config = dict(
    d_model=192,
    d_expert=320,
    d_shared_expert=0,
    activation='swiglu',
    router_score='softmax',
    routed_scale=6.32,
    norm='rmsnorm',
    beta1=0.95,
    beta2=0.99,
    batch_tokens=131072,
    train_tokens=379600000,
    steps=2897,
    dataset='wikipedia_en',
)
Below are experts of layer 7 (counted from 0) of a mixture-of-experts language model. Rows are named router (the router's row for the expert), gate (a neuron's input weights, with its number), up (a neuron's input weights, with its number) and show model dimensions 0-191. Each number is 128 + 24 x the weight over its row's rms, rounded and kept within 0 to 255.
After each expert's rows: a language model's description of what the expert responds to. This comes from a sample of Wikipedia text that the model never trained on.

# expert 39
router [154 120 143 157 138 160  89 116 149 107 152 156 152 150 153 156 140 136 103 125 150 182  81 146 154 121 137  73 143 148 169 154 142 106 114 159 146 147 103 124 122 131 125 141 143 133 125 116 153 128 129 171  99 163 107 111 166 130 160 157 162  88  93 133 121 134  93 150 123 140 135 126  97 150  96 161 166 158 117 148 160 138 120  98 162 100 140  96 114 112  96 153  93 160 152 105 111 165 131  99 100 122 123  98 169 117 169  98  98  98 160 146 124 108 104 115 126 147  77 102  92 106 151 159 143 143 113  94 105 141 140 133 113 125 167 138  90 116 110 144 103 147 163 117 125 125  99 116 170 134 136 123 138  99  95 121  98  99 106 105 153 114 152 145 132 103 163 111  98 135 154 137 103 142 149 112  98 138  90 115 134 106 104 149  79 127 139 117  96 134 151 143]
gate0 [149 161 104 130 131 174  97 141 132 101 155 156 132 164 113 125 114 139 173 128  90 144  98 149 128 164 146 164 140 130 122 141 121 110 143 161 130 128  53  95  79 120 108 151 130 129 145 110 162 121 147 132  80 118 133 147  90 103 107 140 133 126 147  91 171 131 109 102  90  64 130 141 115 150 131 109 140 102  98 113 126 127 141 129 132 139 104 125 141 108 155 121  85  97 121 154 124 101 143 119 167 133 137 160 147 118 142 165 144 139 139 162  93  93 145 101  98 122 144 135 120 114 111 125 134  97 112 166 106 134 118 125 113  96 148 140 126 154 151  78 156 113 169 110 159 152 119 113 169 129 165  92 142 138 108 109  83 128 160 147 154 127 152 106 123 132 122 146 129 140 124 137 101 171 114 128 141 132 138 114  70 129 133 161 152  82 179  95 143  95 124  94]
up0 [141 155 122 149 115 133 124 112 115 120 117 140 119 108  82  70 185 127 148 154 109 145 123 155  98 110  73 173 141 133 133 151 125 109 139 129 128 140 138 107  98 127 133 149 133 134 134 111 175  96 147 148 165  98 133 107 135 130  96 121 135 118  98 109 144 102 149 121 169 140 136 151 159 190  91 130 163 167 175  97 122 132 140 117 128 145 116 118 117 129 142 132  89 118  93  54 171 115 129 139 178 119 116 133  99 104 106 138 132 129 154 114 153 177 121 119 126 127 133 132 123 154 132 106 157 114 172 119  95 130 126  98 142 101  93 145 159 163 123 117 134  94 131  83 145 130 120  94  94 127 129 153  94  99 106  87 141  94 113  80 157 122 124 141 127 150 145 127 170 145  98 162 109 149 150 142 138 126 151 130 143 146 141 144 143 128  94  91  80 129 145 162]
Article and parenthesis openers

# expert 20
router [156 120 143 157 140 157  89 114 151 106 157 154 157 153 151 153 146 136 103 123 153 183  82 146 155 121 142  76 144 150 163 162 139 107 117 162 146 150 101 125 124 128 130 141 138 132 123 117 151 129 124 168  98 164 110 113 169 126 159 148 167  89  97 130 123 136  94 145 127 140 131 120  95 150  97 158 165 163 116 144 162 134 121 101 159 100 135  98 114 110  96 154  95 159 152 100 115 166 128  98 100 123 120 101 171 118 170  97 105 100 157 147 125 107 102 107 126 147  78 100  89 101 154 158 145 141 111  94 104 139 141 131 117 126 166 137  94 117 111 146 107 148 165 117 120 127 102 110 171 129 134 119 130 103  95 125 102  98 107 103 149 118 156 146 135 103 166 110  99 139 154 137 101 140 147 116  98 137  87 113 135 108 105 146  75 132 140 114  95 132 150 145]
gate1 [116 170 107 135 149 140 129 165 122 122 142 125 161 101 115  99 109  49  82 147 151 116 104 108 115 124 135 121 126 154 108  87 112 105 109 134 110 145 119 148 169 128 115 150 114 149 140 130 142 117 165 164 108 157 154 113 126 126 108 139 162  98 127 109 128 163 114 146 107 129 116 162 135 111 121 177 139 129 126 134 131 133 110 112 105 119 137 119 146 114 158 136  99 166 119  99 145 185 159 141 132 144 108 137 131  72 129 129 106 115 164 149  98 141 165 127 127 125 138 141 135 136 156 127 121  74  85 183 111 168 136 109 150 123  98 122 138 144 125 152  86 105 145 128 136 150 143 110 184 109  97 155  98 122 127 112 104 128 100 123 150 145 147 222 150 142 115 199 135 138 123 139 128 121 136 147 148 149 149 141 116 121 171  99 152 114 154 164 100 120 103 124]
up1 [114 133 104 128 100 100 115 150 138 102 170 150 150 161 126 115 132 143  89 151 145 108 170 134 118 105 147 134 133 146 115 149 142 130  91 127 126 166 131 165 112 112 101 115 146 195 128 123  96 135  79 127 145  93 148 127 119 111 139 115 110 177 135  91 101 140 139 129 148 169 120 151 106 118 103 103 133 140  69 129 141 132 136 161 134 118 113 136 140 155 148 104  76 122 184 121  62 121 126 139 160 155 151 100 117 106 171 119 101 155 134  97 141 171 151 162 132 103 170 128 167 116 117 132 116 124 100  99 129 181 169 158 125 142 105 108 149 138 131 116 141  99 123 135 121 136 131 169 162 115 129 128 147 154 124 136 114 101  86 132 172  89 141 201 142 138 144 133 113 149 145 118  93 125 111 110 136 150 116 149 100 141  72 136 137 138 131 154 125 123 142 139]
Table cells, spacing

# expert 28
router [176 143 115 168 120 134 114 131 151  96 174 178 133 139 138 185 148 113 124 100 151 153 109 147 128 128 135  95 147 138 124 145 133 121 125 120 126 191 135  99 122 117  98 163 112 124 133 110 194 106 162 143 127 150 105 116 135 121 167 163 127  76 126 126 118 125  83 137 107 134 154 106 152 117 124 177 118  95 150 114 146 118 142 100 137 121 153  97  81 116 123 189 117 133 144  93  77 127 148 115 141 131  89 137 148 102 140 127  90  77 155 134  90  84 120 127 138 113 148  91  38 122 156 159 144 149 101  99 127 164 159 138 112 149 144 105 131 111 131 150 154 128 132 116 139 115 115  93 153 113 139 120 148 133 122 112 117 104 119 129 191 123 127 146 141 123 144  94 146 148 123 124 124 122 159 109  92 138 129 117 116 106 142 158 123 131 137 118 128 125 117 104]
gate0 [119 116 122 145 197 159 121 132 155  99 150 121 121 137 122 103 157 149 101 138 130  88 139 124 166 117  93 143 144 131 169 132 102 138 127 134 150 133 149 111 145  96 138 150 146 118  96 139 101 141 102 109 108 145  99 130 153 135 106 187  75 114 161 126 136 199 152 105 101 146 150 129 131 124 162 161 121  82 132 135 179 144 102 162 130 140 137 159 172 150 157 132 130 129 153  97 101 155 140 119 124 108 143 111  97 149 168 120 160 111  98 116 150 156 105 130 118 144 146 121 126 134 128 103 133 149 148 154 150  79 133 112  92  88 116 106 131 136 125 139 129  85  87 130 114 187 137 177 141 115 143 109 127 115 155 109 119 126 137 128  92  77 120 151 151 132 101 157 140 123 126 115  87 118 160 164 123 133 171 148 122 131 105 114 107  90 103 114 106 164 114 161]
up0 [120 113  90 116 112 127 118  96 163 155 118 165 108 126 166 149 140  97 118 137 158 124 140 155  87 109 170 156 122 111 110 136 152 132 155 122  88 122 135 139 127 143 105 137  93 154 135 136 120 114 141 133 109 124 130 121 123 113 158  93 145 179 102 110 127  80  79 141 143 145 117 140 147 128 118  97 121 153 177 131 103 112 171 141 109 145  48  72 108 105 108 131 110 119 137 143 159  94  94 162 140 131 114 143 113 126 101 143 146 120 129 160 121 109 132 134 110 111  91  90 158 119 141 170 144 126 130 140  75 126 151 130 166 151 152 120 141 134  89 129 130  91 158 126 134  89  95 118 122 161 107 164 117 188 115 153 152  93 134 101 129 176 128 129  86  67 172 111 130 131 147 151 133 136 104  96 142 131 112 124 153 121 114 111 134 139 163 137 110 121 103 110]
Hyphens and list markers

# expert 6
router [157 124 144 159 144 155  93 118 149 103 158 156 153 151 152 149 145 141 107 126 151 181  85 144 156 117 141  75 146 150 167 156 142 108 119 160 146 146 101 125 123 131 130 143 138 134 125 114 155 126 125 170  98 162 111 114 170 129 159 150 163  89  96 129 123 135  93 144 127 141 136 121  95 151  95 157 166 160 117 145 161 133 119 101 161 101 135  96 115 111  97 155  92 161 151 103 115 166 129  99 101 119 118  99 170 116 168  97  99 100 159 144 121 107  99 109 127 148  77  99  90 103 149 158 147 144 111  96 103 137 139 132 114 126 163 137  91 117 109 147 104 146 164 116 124 126 102 111 170 128 134 121 132  94  96 121  95  94 108 106 153 115 155 146 134 101 162 105  98 140 152 138 102 141 147 112  98 141  87 115 135 109 103 148  78 129 138 117  96 131 148 142]
gate1 [119 154 124 150 116 158  84 116 112 140 144 133 141 150 140 153 149 103 137 127 120 147 128 139 130 142 114 123 147 132 150  87 117 132 127 143  98 115 101 125 128 135  84 123 106 141 147  95 157 130 142  90 133 140 160 112 152 138 128 112 101 128 133 152 104 164 141 120 129 135 139 122 128  85 130 139 123 128 115 160 133  98  93 124 101 118 126 188 142 153 103 140 138 128 171 107 122 139 189 168 121 102 108 162 130 130 189 119 134 137 137 152 127 163  83 140 160 133 132  91 126 115 187 118 145 151  81 101 122 120 140 133 167 157 124 121 133 114 117 108 129  97 103 134 104 131 165 135 165 113 149  99 102  74 136 131 120  91  89 149 134 116 142 153 158  78 148 107 110 158 105 142 153 158  65 172  93 117 146 138  81 187 101 133 147 179 152 143 119 147 159 109]
up1 [169  95 169 133 106 116 134 117 128 148 105 114 153 123 180 128 105 103 150 119  97 144 110 120 113 137 125  96 136 106 129  86 142 132  89 159 133 134 144 114  95 110 168  62 102 126 143 150 138 146 120  97 142 111 117 139 140 138 124 176 128 179 166 154 142 145 192 146 149 124 123 106  83 132 102 134 115 113 129 138 139  79 146 103 128 136 118 145 105 127 126 118 127 127  97 114 156 136 190 148 113 139 115 117 126 141 161 156 148 143 168 118 111 117 116 140 105 123 111 148 162  92 130 138 105 191  93 124  96 138 141 150  96 191 172 153 111 105  77 125  84  99 130 137 147 159 123 128 123 131 145 147 134  73 151 159 111 125 141 155 136  99 121 125 122  93 136 126 154 132 122 169 150 160 141 132 142 138 160 123  91 140 144 103 120 129 176 120  96 148 127 121]
Space after month

# expert 23
router [157 119 147 157 141 158  91 116 149 105 152 155 155 151 150 153 142 137 105 123 152 182  81 145 151 118 140  78 145 146 165 157 140 106 118 157 149 148 102 123 124 132 127 143 143 135 123 117 153 127 127 168  99 165 110 117 171 128 163 146 169  88  94 133 121 134  94 141 124 142 134 124  96 151  96 160 166 162 117 147 162 132 120  97 163 103 141  96 113 108  95 152  97 158 151 104 113 163 127  98 103 120 121  99 171 120 169  97 100 100 160 147 122 107 101 112 123 151  79  99  91 104 150 159 143 143 112  97 103 138 140 132 116 126 169 137  92 116 106 145 107 147 167 116 124 125 101 114 170 131 135 120 134  98  95 120 103  95 105 104 151 115 157 150 132 101 163 110  98 134 154 135 104 140 147 113 102 139  86 117 134 107 105 152  79 128 138 118  93 129 151 145]
gate1 [134 162 130 190 134 125 109 158 102 114 144 165 113 114 129 138 163 115 156 171 143 119 127 155 148 139 135 142  94 141 141 118 136 114 110 157 134 141 123 107 108  93 146 175 127 127  90 127 153 127 143 133 101 138 118  79 157 175 107 144 152 121 149 159 113 147 118  97 130 108 135 138 122 154 139 148 111  92 155 129 154 160 145  89 169 168 138  85 117 159 107 141 110 143 113 153 140 139 121 113  81 133  97 128 121 144 189 148 123 143 129 139 116 103 128 147 124 111 132  92 135 134  96 144 124 119  96  98 146 198 100  95 137 174 116 161 157 114 152 154 135 139 145 133 104  96 145 136 156 127 113 143  92 143 120 117  98 102 103 170 155  90 100 113  83 111 132 141 155  92 170 135 123 132 154  94 135 119 137  70 147 104  89 131  99 148 129 139 169 167 130 126]
up1 [110 140  90  95 154 117 155 114  85 126 108 124 163 122 147 148 111  94 128 156 153 123 129 166 110  76  96 107 128 149 151  89 124 141  95 105  82 137 168 138 143 129 132 112  79  87 150 141 116 138 127 157 116 121 158 184 106  84 115 143  96 123 124 140 152 154 136 103 126 128 145 127 167 151 137 125 115 108 130 129 120 153 121 129 115 137 100  91 104 140 118 123 128  89 119 105 149 138 158 169 112  78 138 128 152 148 153 171 114 116 106 177 135  61  59 140  95 148 121 121 152 121 121 142 114  94 160 133 129 116 142 137  92 121 131 118 112 151 132 139 129 166  94 157 137 111 134 101 137  98  94 126 115 131 104  94 101 114 157 116 125 166 100 152 166 107 138  83 143 161 124  84 178 118 129 148 128 113 128 142 136  98 116 118 110 167 126 103 133 144 159 111]
Table cell starts